Experts of a small language model.
Size: 13 layers, width 256, vocabulary 29678, 31.2M parameters.
Experts: a softmax router, a shared expert of 128 neurons.
Training: a variant of SOAP for the experts, 293M tokens, 9148 steps.
Below are experts of layer 10 (counted from 0) of a mixture-of-experts language model. Rows are named router (the router's row for the expert), gate (a neuron's input weights, with its number), up (a neuron's input weights, with its number) and show model dimensions 0-127. Each number is 128 + 32 x the weight over its row's rms, rounded and kept within 0 to 255. Numbers have three digits each.
After each expert's rows: a language model's description of what the expert responds to; "mostly gets" lists some tokens that are sent to it at least half of the time. This comes from a sample of Wikipedia text that the model never trained on.

# expert 26
router:134162092165140093196130091165128140151179219134124146107102146190149116134094116157200125059090089098077097118149152122072085144173055157105116157136132134113157193168138166112175172136089141095082130161135124106150179105111109135115093157162219131138223095151136128174123151137152144101129145100163096150095110095172141112152110112077144152180135120182146124156165169137117172099098
gate1:152165160141120097134099117104144156122164139151153144113156109117151134099153200184155140112105106121078137178094189157051108163132100164103130141168083115034156133155114116157120091115060080091100141207132120157120106109155141123170125172212187139142161078079139146170073156109073157119097097099128134144082120129129110069101101092116101157155131106102122125122100129146156134134110
up1:100113100140175143071171170164099157102093138115144105143102120111138098146101062104112101130149146105161072072133133156125148121112149081116202109142148096190114093115187104091128132134154132159169084068178118127119132129130109101080152046101146132157113144145138075064156099123167156112128155191166131103155148147127151191152123165124119116121172094104109144136101132121069120126129
gate2:183189131163124142092079127136114130114087151086206151128109118117123127124132055138173119075108143121120113156099121147137134083161078062116124095088095065103126117116151157062170124133142102134100187122108077160178095130208103129131136110183169090170172177103098142146112148185137120117166112077108099126139151058106120132074127088086179171104217100136183152165120117118146146138163
up2:080091134101144140131136142141116104136134117176078092137182129180116157109130177077089124184120093141137187147141136126132177160117110168134153125178106137161115164138101129161104126128136163064176115122121194120111138158059119091128103112108105172095077085126091094065162092137114188162105123160099105133151089169151104116139128175147109116153077176082153046098200146111101097151107
gate3:115087079118170125182139118173115144112139157133166105103110102153104104128130218198154150045109112178103162077146155128105140121117087164137092117132138066086138153163180156107124100081082118101135139146130107141143184136090116115177141135136158097148122107141130064137129125111164111118109099122113117086120137108127146137105157102115113195107172084104124087124089095116162189091139
up3:127131090104178128192127156186167147062157180161163062078070110147118103172114177157117113082086124158062143088159126135161130144122112115118118103105117109068155199149195108088133158066139108125126184138121123179137162117129120117184156129087173119108129121135101053137087112093196104114149101142085136127140165106145163125123172128141090183151154109077162133116132152119123077108151
gate4:141102091159165160122146140172230125107115079146148202124116100127166155082153157130146191108094119059147140141124178114121125107141051144115118162081107125161152168101138112126128115132140133130154104153108164158151117158163091083165109114142128129169187121134126175166124170173123135117125105140106083211157084109167151059155150023116173106175161133155156185105121117119156089100074
up4:120071087173129120059126130117181149108169172060119180136125094116168131105129165131211183102055092090166183118100135158096105168122095185152134125123107138121081139123155133110134122113134073111121094162155149128127098134134126148185064089164153158150118097142168172166070144172142112141154125136111084179177114171151137088154136082156147100132111093131177111129073106073127140108049
gate5:115149111174127115162141092121163094119094166087156185206120087124143154118053148144177156076135092068090105158138067147119098133140082131085119118070135165102149130162163164113106120147214137161121110085117069152203088105126101091115124143121151148221184140070146148159118131122168099084103109149139150116110130105139121115151133133127161160110160178144147063143107117134124170180033
up5:156088147105113108097117144068127088167099142076113109132119166130117097196120127168093164083119110116108075100152163135106137088067106172160068151187145129138159169136140073178126102156110094142153141148112138164148205115126151136134211145157165108155202165156162121127165125132130097177100169121101093138125059142144138124179063115139198149144142134129124115167169127089140125120086
What it handles: Short opening pieces of split words and names, e.g. Mc, Del(iveries), al(erted), re, Dr, St, sq, Col.
mostly gets: " Mc", " re", " Tr", "-d", " Br", " Dr"

# expert 3
router:151145133144159133182097139147180167154131148196158126192049119149128115193082079132130146102116103122116106146193189136122098123126077177163158152117165099100175183140075120150147107162148161129052124118150151142137173090100046149140151125133172129133167086181136071181129115105156098150130156103129073116100176163168119166144133194119119136142125094190164132149141159132075126097125
gate1:132130146163077138100152160158169148058153112186147129201061163124111127102114101098152121170105146114129109158162107136190082098142107120109104168088091101027148183110170082119135068125100147176118168102068136133156122128087074102127138141159143119176182105161111066161147146057156141122113105107160081142104186177138105160120159169112139143180101072157079126119120156152124104164134
up1:128194094130110084106132127121161125093144096115120054148085119158097124135040160130140164121135149173129117164121146085062175142166149152086128102164125163040134094175123061129135156138140162122113091110125197119168068137060130103084118190148178133150169169193134120121153162075101137169129077141081167150162117152130161197110120105226115135139088131173164116166148162059136128096141
gate2:115129159113082155122111102087169070122142140118117146091105114105165137139167160076186134122175137114098114178107148134086132116128058047152157190113144151107167149099181195159118066126162154192070142107116091150142095133093091094176117106060084131088123124125115082097168168098198145096149108123106141174140102098067118129167090141096174184128139109178091160152149105073066168172131
up2:129142124102095172155087116107158111137086159124110157136151123095123115171189114098172091128125148143051171134096126092162105111151086025138194137095137211092176178115143130124150107158164142198125130123146115120109116126095093068180137144051127101096136121123154102124159104118170151075185108067166133169135113160094109119181084149160143158126124103186107136130150087113022155108161
gate3:097123128135149098126082112088160129060070184189128121171124089146123183162099116080104195158115141091092119111126130109104178126075112177160102115107133111083134185106120131153124114096127114146167100195111101110176086080057119151197062089157158176105124086183117147113096145136157113132090109089117119144113140152142137138143128155181073165149157118169226109082132137114103121171159
up3:114197117120152126145072134145121118146115124110098173165142120086111141165121169089086172116115099132091166109149129158158101131076084167165075107100111080057146141124151103170090136144138103139165138180092156102179111134086140114128085052146155145143128135120117174153147182101084139161125117090095059090151091140133087148142119101170115126095202149138201158134158146081086103148191
gate4:152203147175151135092148113158116150147184159105067155216116123089160156136152116177123146099142080185169062130169135105121098144106150115163102119131151175069093104125109131131098110145146073169123078161119146134167176164089181161092104106076213115078175086151159149130111147108118114160086141110123163188120075074119112123155154151146147113191075131089128151058125106125157101132107
up4:099108120127099152142108127041066114134090166148170165132122136117127083109179118115118121132162132099109186088087110136100135158135130159102165096103121125173137125116093156079150072157125066138202200135136136153171146092155090141099072136109053079092151116120113129188159117170126097137140167169180124159144071149124142073137103086107136164142113112146145122073115144136073118125140
gate5:105211125074152077066085149142102123111118129173114133171098161135149133121088127037149118108129155136095142138151184138162084153127105109132161087125157137045138167136113148106136098146179174151103080116142085146081117141063075141151060111113141110142180160159102161164133141155147193137167105129140090136135143191108127145158177120161174105136147127126146116104133174077125097132149
up5:143172124066101134090080113140112147142105105170096081172040129153112181106091179102109134162108132156102114133158179119153143115122056131127164097131170116090157154123143139104143038085167105173096112146144116124090117179116059130145064094093105137154144106090124160161109152136132174130097096159087152117140111201157128125147142158115112123090138097129149125082066163076181129128130
What it handles: Pieces of non-English names, mostly Indian, Arabic, or Japanese, in cast and team lists, such as raj, uj, Hiroshi, Kh.
mostly gets: " Hong", " Kh", "ō", "ā", " Bh", " Khan"

# expert 0
router:126102159140145104138105113149130173156203139159134136117109100187188144137085058151139095121088087053121110115145159144133059107146081140136126202182188104145198172130117158082155143162127123116118096169161134101132173128145099146120127134084159158170204073118137113164184151169143102113089195103118076100147143116183132151139148144061165114149158052125126139213111157139144163096098
gate1:150060123125076127165116133099100215119144111155106121197192067106126096171165107127123104133185148079165103110143126116181131139108100148139134142097132140037215171136155128069191074145121102186151111136149150148123145128136133076192161154093153088130112115061097156151112163137137103138101122102121156124114129078141114107153146162101120076137105096099131123144122213179155101112126
up1:158144094170116121070162101096055099095125096120177063056137125182136089101073148137125169096134140159124160155135136133070119142157129135076078109124169126167173137101103095164128145122132113096128133118153135126119072132163148143102123148122114160095102144115169115100143095151151121153128144110121142149113115180114175116073111099176087138167125162165117159113109128099119077099109
gate2:043164149111105120143145183170059116185113151115131140130178107127159158093155040161157086162152125032114146165128134139139147109172140077168137165099062131154164125096107116126161154134149152060130146105166106076128154162126126142101085110114159126155102129171177163176141110219151158154090168121165118069120107133164163105118116103110132134134128069152174113182105088169154144149149
up2:113131177163159147128124147133069172131105126135136101128175173079131141151138062111098060132147103100141170152143127143118108104152141169179159160135116129109155133122159108111134145108074157089140134073137095118132128124115128118086108092182191129164098131171139161115098122129139124129117166156153085143087096106213118143149113171082129161129120124135147119200156123147073049088127
gate3:111156132122140083179066171162118105131139101159093063133079084123150172118105149100141111143109092076104110147210141128122068102127153088149096187122150139118166176134100127117107174140181146151121093116158143157112172144099112124105112149096136140184141101138147160132152165125086138106097171109132036156121146151158093114115094142091094097136151103124109165151179122171058105099106
up3:145118155104132180098183033121130131101112124154140112160159182085112157134141164150131132134111113161149133064089176125119142173153088195061160136131119142194157122126125124141159104117135118098152132104111111072130129107067127137125159131152135093054112172126077127123143096120174139190151102112124173076115138117092108164134121136142156165133080083156085123136079110055132120107121
gate4:134139087105145165090165099143124144103161166081106170108163139198145193120111096160155113169105131131093121115153102175104083145097134124094167098075164130145157171150182120131119101133255157135142108150151101132144103108106094089074132110095160181121132098127097109097189135100120099182128131070137127124163130171140143097059168064145127105129147138111129103096087163097163172146079
up4:154132033112146138157146134165118108149151142120136144119181107157138157079158109165137066137096127148137065101163174180098175112061122120150148088115117137161119194171147122120137082121206133123110094175123101132132129118103119118149115099089126163135162150098059128103163136165131101157170116104177159111162094144128130109086171103073147116081202108061108182089075136112108111152071
gate5:163113143141109160122115150141118199130180202120134131122096153087086156185129063103155099134136109097143064066103117101129167155181135116117078216131141046124136128119159206154137112104157127095131105135107107115141112130171101110128161109088140073132149157107164161154066172159131148122140100140074162197168141124125126166124137113140158155131152133124120136178101150129208155171111
up5:157135092156097112123074086155180051102139084111136138157183174151099138060128160136106172159187193188154163175151145136091154127089129167138174060109159149129174055143089083109084084199090137116132131122067140117132077142110133130117114131118126183105124156105069166107090117147157132110135121188137154116142114082152147133119105158151107114135128161103153110098164142099083130114117
What it handles: Opening pieces of split words, often Romance or Latin roots, such as Lov in Loves, cont in contempt, comp, att.
mostly gets: " Cor", " imp", " comp", "qu", " Cont", " App"

# expert 11
router:096193150139154138158110110124141123142172163135141104136096114173139176191126096122127154071093116124107114115192158158064111085171078116133148152166134124174163161120106129123152139154103137090091129145112165175166172110109115135108145167148151120091125117177144151142151138112136113114155156111125091173065164128124175139125118138103135117140158139128114161163171176157112172090071
gate1:114134101134169120172190166143110160135148118105124092134094104198119188149158159134163149104128141105139111117194095137108187139179111135155073152110112124127165162103122161130090215122138109121155134148148170198063119177163101092098144172143136121076098116181146101107124148111146171132143124131111095120084188123136134155118152138091156123162130173119087210151119188163111173177118
up1:150176100154125163126162112158104139132103107083181129151099136156126076157143187127140065115101115190102067075117082174141146119112139113138136154158134129148166140109097147115089113168122162124119156124166152153097147154158148122118142092167053109059094102196112126141171123094138149119158108094082109094102153148168142145186130146124128121125139140154055232105212147093115079160144
gate2:167081082129115180131099131098118153044147157125201123184076046147125129120076092103094110123087127191131151111117073128126132105127109155150173160103104101145169115138051108135105083132120132182083117178166124105176131110156088135145055156185155120134109141125152151157087079114147141126203171138167087083138106101112130145097119130115161081045139135164149112121110126112184104195131
up2:125120194120064122186077127161074215112120096177110117147104160148101123088110146125118150106136108095177173061087047115100074079190139083163080151154138140134130132080098109172135160096130104091126101099139084130199143143135160113133153108142123146136148107087158106123148164165097151180161181123120152112126170172150077122070029128159141090163096165128112129116125127129106142119110
gate3:045163150111121167133094076139201116173148119102113151085128111046137100161134159155193173094086106122120084160163147139068132134187094100137120107128086153163145200127088065165112124183104095171115169129141111147130200182110166134114150149114119169206124156157118130110148137154154122163112144103148108112067112112157097130109063141085152146174160138131080104125145132162119128100090
up3:128164191082150185132112067167185101122116078117178151175170136125082155142133129152131144125129132165138110146140166109145148121112104140124158130170104111109157126151050097108116173123134142093129110087134174230071122172140119140134094120105071113083151095174154133109122072096153083096127103105117107116087111134118179115099065076140126083118193100109121079122126135148137123154101
gate4:091060133102152147166093165147151143132163155080079040145090105167129157153142093152148127117150135139064122147123115141121142092131075118148168155074107177113183068119109136151130145182100101116073087128067121166123182150130200147110134139153153125152131125156148197207131160118109150107123189181115103158074125142070129137090070089104084159138114109132130147112115172188120164166131
up4:113110121166132109164167115183188087124118101127128113134115184077129150166104144119142124142119129122206092198161097177127163080176101152186047118138137164081128093113047182055166144126126135097082108134140148122139146145142134075122103215103154124100131160185150182118146105156100132137131149129088133092080133145078154145135123149147160126164134136086167109129123127164130178156023
gate5:140147118140166146125191101121118197129162130069176132142118125133129191150150201108125129105180168144155121101129125115062122142120115112166168106113109119139158098118095108178147112143107117119154154135161127131120129122136176066120119170155120172144131131112131130127084109157114106122063095168095090102158128130071129093140141143143166064177104166133150155123130147119147197070155
up5:097138112142133139105199137151130133066151101131164146126094104079116165120070161143150174099148123109093200124109076123153146168184093121146115133060154128143084091062173105139114143100082190116150113150134108168139104108130105069100117151140056129087102120121102114152095138169115184181116095170178085188146135139113053145138150130159123102128098094118143074105142130143103150154095
What it handles: Word-piece endings of Latin genus and species names and taxon words in biology articles, e.g. -idae, -ensis, -ula, genus, Insecta.
mostly gets: "idae", " genus", "ensis", " Insecta", " †", "ella"

# expert 10
router:164113130155154107175144112148133158137098102148125090136081114138134130149120057136136128062084113065066126133150146139133083133151131173145181160135174148116169121178082200126183127148097104087100097121152157167130172096128060132157126152145159122100237065118127118132138136108125120119115149137109082168077149090143133160151143178087155158124160095137136120162147161125082189101091
gate1:108094193150139103166173128155131138162068144144119177116079084051134120168134161163142130060165087080056133132111167182248157162121086168138114134073097098136104168139081141081102115133162110142094069152159125178163185110135126158131113090118136137128198155092123123144041131091090117128155153153126047138090107085142112156092072092083133106156120089128098128151136163106082111121107
up1:075162094121055121107133026113136081087105118170135095162153162204097140157155096178087157134132153127187119106139161188128141155142203111151121131061158159165111124087133187113179123138097168183166126102176166122139105146132073110105186135143099146091106128153145092110163154163119125101114153113123178127160180079128131075176185066163139148117109127129199117115112142098137126103175
gate2:109144092077106110115152104183124117146156145215083095105120162091114096112119088148126162158187171188102094121127157191156127133121097118148074112161096084132124066173093133087087138124095124080076129142163126074146106135135107115165166077082215110143092139169097129136125195095096196118101114085172093110113076114144091196168105131113137116179107092140152148094095115142091139118108
up2:119112118123185131082138179116130167121118144126175168157111125082098014095130118146166104137104202144127108183130089133114143171138084132094157159097092113176142123109107120112072093107193133182110170103156149136150156151077161129087085151173083122144146179065093143118178097117113133135160127099194107164160138177119092144098131091117159061078121124139114072124117128126077150105152
gate3:130158110110157069099131077146089112097098078109138118165136150070129156132096123120135136101088156099112151092176175133098082080140127140163201068095125050165101129089078085157113111155163088106134096116073165168105157138058147138142104081136139105075154156154151194197153151117094166094097098094128088115085129069106107139121075124140114105096159128135128164150116174172080137110119
up3:099130121137055156156148180113153125166163165155111106095090138156120130158155092144055110182132069150113137118101065167141139143089123141131055129175126131122142129155153185106137109119141157125125111145155098142152116090157072157095119196087147150214043078115103076097128126155148149176093117158167149109115117176153122127107151105153101178129092148129139129112170082120156105136147
gate4:124075080134104104127107115163169121163116141142175173158134138098117168118048133117173136126179131150075145156137120059154129150122137134135152130121145167140109103189115166176158111142130166138124096097130118104141098171071111103153194117184123073135108108068101133103139138166121136147135149131129101082136156079126122171093154185115129103184207116154122122068146102114120175073154
up4:126215117120099111100119079107090174082146146119200145144091130139126147159127108163122170122084190105129008155145134165213171138131129085155115183119087123112089135143132174121169122172157118160106133165134159140128112068140155073076106165117144148176096161145120138069153109188126109158165139149156114140122114131134118092137085147094159171154059183107143129088160121103116128133159
gate5:131116115136124130148132095073180153053129158130167137106174128105173069116134123072117140112160190135073093036142124129167140127178099179194168152152147107115077063182120198090192130081158089136133119126115086121145117118149191130113105106160111124079149104079154076113169090103140122145103105145118143161123131120126098161115100114120120146150153114153154107153162181194117110130179
up5:078127131138088128146078066094177134092105140165123106061167136144092095217161192108089130130133132088130116078119133133111088140143110135153121084118128089128072057115154134095119154082116128095132141132090112141175116145139165160107111113143122158145078101166090182123182143114134094174113140106137184084150136134239097104130075136149105062160119144094111084119106127097107113162167
What it handles: First words of multiword proper names, titles and teams, often colors or adjectives, such as Golden State, Super Sonics, High, Black.
mostly gets: " High", " Super", " Blue", " Grand", " Red", " World"

# expert 29
router:123170152169127112167121091168170140131147151135113116121058122153133154146114128105113141129075110112117099116197144171107116119152004114114128185175140105171139216146106183108143119174101103105102151173132136163141203112155106131102158186104133149190127081108145123142155167134121117099150170141179088131066150110154151158147149155085119145137186137160126060150159169131097176077046
gate1:073124142097123084178072142131134133144135181112094132135115155107172094157194159083155160117116096107105132130199080194167181104183123143131188136192150157175145178124094150044078136096173110154151145113069101149093132128136128120120124109066154130168158136159133155164133164118092174064160171106097099131145115155134102153088133201065112145143128103144109092171149096103116127116123
up1:119154151115154106160147119179175052081134104109082151113109137126132200107095158124196172138086142139057123149132136081157136138097146163161071124166105102132102121101105176117129100157164155042127111193123089155121121120133150106124133165128088118101130174172089115176101156101114107144137145145100082138128089119158170062147142127109107119146138173056128084142146081124087168094092
gate2:146096136153137149111128169086180156157150102174157121074065160121174153142103145110196112117084154141139093144132133139133154126190117107090118203212070132126137155190111141178091114098126119119120124120063104126169104134097133120106158130093122204165165146110140135204107153172157149126132145151136092113092104120150128124118131165053178159138109137143092094079133114154095138116105
up2:078142106112073172065153125153069102128123130091121125160190100073125113091149093175139095116136149149111173200139097115080066134119129180179149149051126080098130097071134108096212133101115110198134118111166126131132058099194135124143090102152145065118135132107131067064160115108151156140152155127139163132122137150147150112158147100126135088171159120108167167121119153115164140178126
gate3:189143120137145124121145114153156118152140114112096065132097127149180141129092132112080118176146120143169121111113188078156087135115094149196109086137171110130137167138099064120157102079144094119115124172129145138153100165205137179138161138092164116092196158144118162043139147093070127132142098155101117090110085151116137132066177104173119155118126142151098151107139137068112194129116
up3:161153104094100097173102107141125098124057185154100134144131072145147112124124159155140115073126159110078103165084071134148213140092170098157143178093107177104171094128146155056159126140093145138095101112141147114057150094137119120129112095208126190112112124109116108141110114118160128152116113134156080122113108116122164124083086195155124170166075134124105118171148099095057057170184
gate4:175110108181152123159129120185175134130110171057121145141093135127114064101129136136143153165141085113167137154149075213142167130129147105124143163095171113165145122176126165089098080116157088108113097155166116173169163084058132120096217164080128136181087014077111161193107145168100106065124137166155096088095125137129134096124140133079106119118136111138154115170117157129104144179116
up4:133120147135117140136095117097184102097158109104107106097066148098139121107156128209113152150113178125119121119095171154146099137128120142155085149163110109178202059168190127117154083121151139142093086105138130118133133123146143104151153132182093136154124121109108100123103176167130131126124082111083135126212139122140148219119161178157154121117134044115113113079126141113084084085118
gate5:105165159137104130149158134130154057126143130103171132090122147133082186145120162154153082044135118113129101185169134109129145101147165093089106074147099137136160193082084124107121159076122132167165146113082156177171160087167118132124137144162112116157092063066142123184124182099076164139163178087101103155094180065154113061100147127123139171150160110183095071112206168096127102094151
up5:103169173119125151114186114092109100130170101132098148135128141113127136144143147167156078102123103156124187089149088161103144115170157135120131130175095113138124143137123124115117124097143117103099133097069196171175191136145092082100093116190127032144119100132097105149090153140105174162153161100075174129107108086118103047060126134145137087139130114215143058153189193119159057076153
What it handles: Inner word pieces of chemical, biological and technical terms, e.g. gal-act-ose, is-op-ropoxide, t-ant-alum, pet-io-le, protein, cell.
mostly gets: "oph", " ant", " cell", "ph", " alcohol", " Pseud"

# expert 12
router:142175155140120147148143107148100129158160191207172135172059082130120154164110126172105137108074115103128116131132168133094084136130038146134151125175169115103137165168094160118190128186095130131129108175112171112163157130145103165152117151123137133154248090128156137140105138132120102124108137122132041170101128093119134158211133152094163153126154128121144126118184157104155096095113
gate1:126154127074148166122141160126131195159172125099091080103105096126098071131070157091164102126143038127135116132103149109117153088134113120170144196122106118218113102154147085169094128118121100106106067048120141141143145143105065129090144125132117135138156145136113136129151117156146122099090130103141131170077181121081170131137103111107128109073091145113152130118172137179134115167171
up1:200202150068125135104124133091116156129164134091101100122117119120126085116069144088153147167168091090129117122127170111095091091131116140161068164116133147171150114121129149177139158117150149107159141154141202092171116142100111136071114080122085149151152129128124135161170126155146151091102098138153160174120175119102223167108093106110165123095060133084095141167147119099131103142180
gate2:129108197131119127079135079138118084150119108113234168168196143172142108077136121170085113097064149128112100145144161157136130143054092140104157112044104147148148104185122146122163114134088095051133133162152123144137099154115157088192165186102107144127110154135098112134158110179098103162114097100100119114115087116126159180173118099093085172103150125137132111128171100096132118158104
up2:074108192077115132134166076077068083158168117121094137076157066110171069119099166152072079109093048148136109156122131140125145177138102098101163183092161123123149145116165070152149117145130140147155135207128055150180136137137110140118153122133116140145172144061127144117113126153122135108118142085127065128151115118161143122215058084054108124081107170140161139138176126116166136151129
gate3:088126151158094114142108113156107184146108166156077117121129182144091143084110140137126115164099151191130078068126132186108139184146070093114146148136105133073172162096092114098041090130178103107060152149145117150097115084127165155114127212102204183187155121084149107140116133135102122117174135092054166116058134106080071090161123121159169124128130088145108132090145158172146149173127
up3:118138105149098152155129047162114110192151108200121135177141159149152112113129174182130170124132134131152091092086113159104183169096098099138143156160158134165122136102163045081114075152128064076128095161103098031114211128107128153178173109121178131103113149069120160149060131174125067123113127121124064152131139103130085093168128163143166144112147141108099116086130130140121151153124
gate4:189225215087147167102145065116190139126122122132182158173071105089067123123117152151053126085158174112118118125183143103128139124180157141124158105108117073126096090102121126091120132130158124136148115072147128132116211130164135103147119062118135134138106088135135078160118114109103112074143114115133173127089141136130158112090095109118122149182114107149107153050157198193126021095143
up4:118157109178111098115131154101100113129177142123084077063132116108204116108162145167126140188069110146143126085163102146121132129114128119112135174170092074129103155151135133117178138086103127130178128177122164022171160151092133126150122126109106160089111138137105136156200102097114169159143079087136128166158086146077088201119157127148090152117116160092102096181073060099095188084135
gate5:129136137077184126082130168097090159114167184142128155198127107107134100128148140138127122134163135093171154093196137149105078104132067129133105187137115101157082108106137143126130170133148130175174119154156116091144129148086089234146142119149102192159168107146181106177131089140126090095124080118148177186115120134113121139187143122059062089172148076110161142108096171120143060145085
up5:133105111148159145188172122135155142109099058110102110050118155136135108107081160131184110136133138141140129114088110099127167150099222114115179113173181113098136157136144147134100110169157119104111155078106158110114179096194133087149155084108129076112108110048135120033182196076165125107125157120127066097126138061137159140077095141150177130103108112147087156107142093186140128089171
What it handles: A lone capital letter starting a proper name or acronym, split off after a space, quote, or parenthesis, such as F in Fotogramas, J, WT.
mostly gets: " T", " M", " F", " G", " P", " K"

# expert 14
router:147172119130145118166125089085179213138139143143135098108072117170114111164106117182119134108099112086067139107160142183050044094137093118165117097150154092110123182165139123132169110139127128092116129127157154163129148085164099162134131181135152164109233106175136168161099208138147111122122154099130137108111119116131123131127103176083168177167167100154104126198148165146118173103108
gate1:115124123102152074159070123073123118147088166144123194100136116157184130120154108138153144086190065115131180182149119143129125147127099089114172102097107128129142180126154132105116124144182144127115211127179129128131132127116130102142124173115133124154172087151134090111083121180091197072119120103129116151105131075156097137134085146093124132126154154113181106132105114137068145126154
up1:122051108155133129132112103203124087142126086153171119123147107127080191139122127125071141100149187132116120100094103131177135083155097201091100152134119140185106085094082155134111154082072119075146077114084124126143150106102168134115145090121199137136066114134112095168172107116197096142159107148081130085153158135126079170130175143148106064135134151111157127130156150110142082147182
gate2:164133196111166108185115096095161127192125102155162160115177141151129080123120141105131120056148112144101151094144162151108076082122198101149104093120132121146122190105125182142087172126131124151154086133137140161139115150148111163134167117131127129123246176124099127112128141165118141084101114129183092132130107071167176122130155149069126137156095088098089143153084141124099126182126
up2:180152093123111122136151130172184164134129071125093107106099055066073143125086085141100121125159167147119066134100097158137126089146114122129084190166197101067170155132090164113083106139075129150121127100068110093145177109122155123129083143156178128152203150156156105148142166147110124098143098145113065100120115160114093163128106111169125133156153104164135169119156116142156145136053
gate3:167199138144129133144154121118105186129127111128108118124125095101142123196107175182095145122107125140124138127126102130112163077118198085121083120143141171126110174109167145125192168195123153173138113097122169176128100113142120126106116124130087118078188159115123117112173139138128165126120110113090182158144134117149119141167082097128142156128143167205139133136175170134173077099171
up3:148179137146164164128141102109114196142106110134129145177122153136142142185207149098126099125116143199111107145104177118108128131112165103098067110145134097109158114112189155104130161116155098125076086087095126170132078132113128100090087169093180153090139245122150142121157154070112150136146152091093132165126124134112089107064090107103128150169156166121084131157147168115105121098143
gate4:143109096097158129184104141095071098130077111083171143092094153130082129174154099128075130124112114088157115159184099166149140131091147108133114201122125162124135145124145136105070110123143153167164172075149127130083147144122104109127153145163165120096153117175097108147149115175172171144088117109170125142132120156100117117148124116196146127181145133129136112102073112132111163103183
up4:112130173107119129153070133078139153184075174079141137118114134192079086119083122153133130091171087112130112126131108122094028092090135144122093116124125133108054116132100122097070157148122127161207192157111185145167092126125126156074105138208100200164125087121137110128097171177165118169136151100178164092155186147087125127173107155077166121145144131141129149150139103128170151157180
gate5:122161147116091132127125142098134083089150114139085115133115163122203139083095181089104076106098158130141130126148181150094049124129091118155103144106095148093105112150136146074135123108094122128091140124166167144085082155118129150166224143136093217197178136082159117127097156122125121125094146099117089099102115121116135150139122061130145098071172111126118140127123103114098145117076
up5:153124115156160137079195087143126150161095119149156169151179149118090136162156065163174136187173088143122119122120080097113171165135126138124137152119160138126160116139103104141200113148176171105148142144083086103134223099131140074100031111086149109091112145195145147122140112138117113176166084097153111146125092163113056098131109160148165131168089125135149115149136149116128085114139
What it handles: Periods ending sentences, decimal points inside numbers (374.5, 107.9), and colons, dashes and table bars in data rows.
mostly gets: "\".", ").", ".\"", ".", ":", " Elevation"